From a checkpoint of a small mixture-of-experts model trained on Wikipedia.
Size: 9 layers, 33M parameters.
Experts: 1 pick a token, a sigmoid router.
Below are experts of layer 5 (counted from 0) of a mixture-of-experts language model. Rows are named gate (a neuron's input weights, with its number), up (a neuron's input weights, with its number) and show model dimensions 0-159. Each number is 128 + 32 x the weight over its row's rms, rounded and kept within 0 to 255.
Before each expert's rows: a language model's description of what the expert responds to. This comes from a sample of Wikipedia text that the model never trained on.

# expert 8
Sentence ends, connectives. Sentence-final periods, however, though, that, which, and vac(ancy) in census text like homeowner vacancy rate.
gate0 [132  22 168 126 114 135 129  83 107 152 113 122 255 123 196 105 128 138 118 158 148 146  76 154 128 159  85 172 132  77 107 126 103 147 114  80 151 159 201  65 137 149 126 140 110 144 109 142  80 126  76 144  98 138 159 168 102 114 135  74 163 114 115  90  73 140 158 119 111 107 155  87 125 127 122 113 125 100 142  96 172 107 151 168 113 122 100 122 139 147 135 143 148 142  98 134 112  96  92  73  85 112 142 110 182 172  80 138 159 129  97 140 114 104  68 152 137 153 116 159 113 153 163 156 151 123  88 158  94 164 122 160 188  95 147 100 104 186 173 187 150 143 147 144 114 148 127 135 153  92 141 116  72  87 166 103 143 133 132 140]
up0 [156 126 174 161 224 131 144 179 162 139 137  96  94 109  96  84 148  86 138 170 114 102 128 124 132  80 174 124  78  97  94 144 143  51 142  75 144  85 132  90 151 123  51 135  82 158 143 165 155 117 121 140 126  88 117 122 109 138 129 100  99 127 156 159  99 132 125 127  57 122  91 153 199  97 135 134 129 163 110 120  85 142 156 136 131  92 101 156  55 162 155 119 147 117  88 183 112 147  96 162 127 111 116 194 168 155 158 153 130  98 158 118 127  98  64  84 147 137 146 113 189  72  98 155  90 162 100 142 113 115 113 107 142  66 115 144 129  64 137 111 128 183 133  90 141 114 133 118 118 127 172 154 151 159 128 192 183 140 181 127]

# expert 6
Table dividers, geography. Markdown table separator rows like |---|---|, the Geography heading after coordinates, and scattered nouns such as fact, park, project.
gate4 [ 98 141 100 117 175 128 110 154 182 100 133  86 170  68 129 163  90 142 113 199  73 121 157  94 133 141  73 118 152 163 135 125  95 203 166 136 118 130 154 107 121 141 151 158 154 120 136 169 101 144  83  88 137 118 122 100 168  68 114 174 120 139 156 118  92 110  89 176 101 179  68 149 123  93 143 118 147 187  53 168 118 108 105  52 174 116 101 149 141 135 129 131  98 140 102 149 151 155 141 141 125 101 156 116 119 150  76  86 119 168  28 153 200  65 109 106 170 147  79 172 136 124 102 162 125  86 158 168  97 121 119 134 136 141 119 144 133 146 120 194 134  91 177 177 124 136 133 180 129 101 147 116 100 149  94 132 108  99 117 124]
up4 [131  80 146 164  87 166  57 146 170 127 139  46 115 100 162 152  83 135 141 110 138  67 164 118  89 116 172 144 136 137 174 152 101 137 134 127 182 140 116  64 119 161 150 103  77 148  84 159 114 142 134 113 106 154  55 134 171 127 102 114 132 102 165 146 132 115 163 143  87 107 102 104 159  98  86 122 137 221  77 114  89 144 100  41 118  87 124 101 104 134 103 129 148 149  71 173 165 186 109 100 104 140  96 116 133 165 113 128 143  95  74 148 123 139 156 116 112  94 109 130 144 132 120 184 116 101  96 173  96 122 114 109 112  60 181 124 169 121 126 144 130 118 169 127 130 104 145  99 123 105 122 141 180 120 176 126 135 124 129  18]

# expert 11
Definite article. Mostly "the" or "The" after prepositions like of, in, on, plus numbered track rows in tables.
gate4 [139  91 138 151 205 135  64  98 107  65  79 113 171 148 108 112 137 121  64 149 159 128 134 153 178 154 126 132 129  77 160 144  86 142 188  83 136 166 130 125 145  29 110 104 154  79 137 113 113 138 135 126 171 127 102 145 140 123 139 126  97  88  82 124 101 119 165 134 129  86 173 141 110 139 125 157 123 105 154 113 148 126 122 102 137  77 164 111 145 160  54 128 125  59 148  21 143 135 168 136 135 113 133 141 161 122 124 101 142 149  66 154 186 127 118 144 113 102  75 172 128 143 168 181  94  88 154  82 120 132 151 114 127 131  70  99 125 162  96 128  33  75  97 132 140 167 145 147 114 105 123 131 174 149 101 106 142 158 129  90]
up4 [ 76 117 136 137 121 127 125 110 150 174 139 126 133 174 129  68 162 159 155  61 143 124 154 122 133 131 116  81 148  78 165 205 101  97 131 185 148  72 114 132 150 143 120  50 129 149 150 163  56 162 168  80 121 149 126 104 192 116 156 153  80 105 111 145  84 128  93 134 127 103  89 163 124 106 122 147 205 150  91 113 129 144  98 171 123 157 105 136  87 112 103 152 170 153 147 111 134 137 142 122  92  81 121 167 107 119  74 137 131 109 157 115 158 135 145 138 191 105 122 138 110 127 132 132  66 134  53  97 236 113  76 135 152 170 144 173 106 112 119 131 126 165 121  90  93 144 110 141 115  91 126 172 144 185 116 143 166 188  86 154]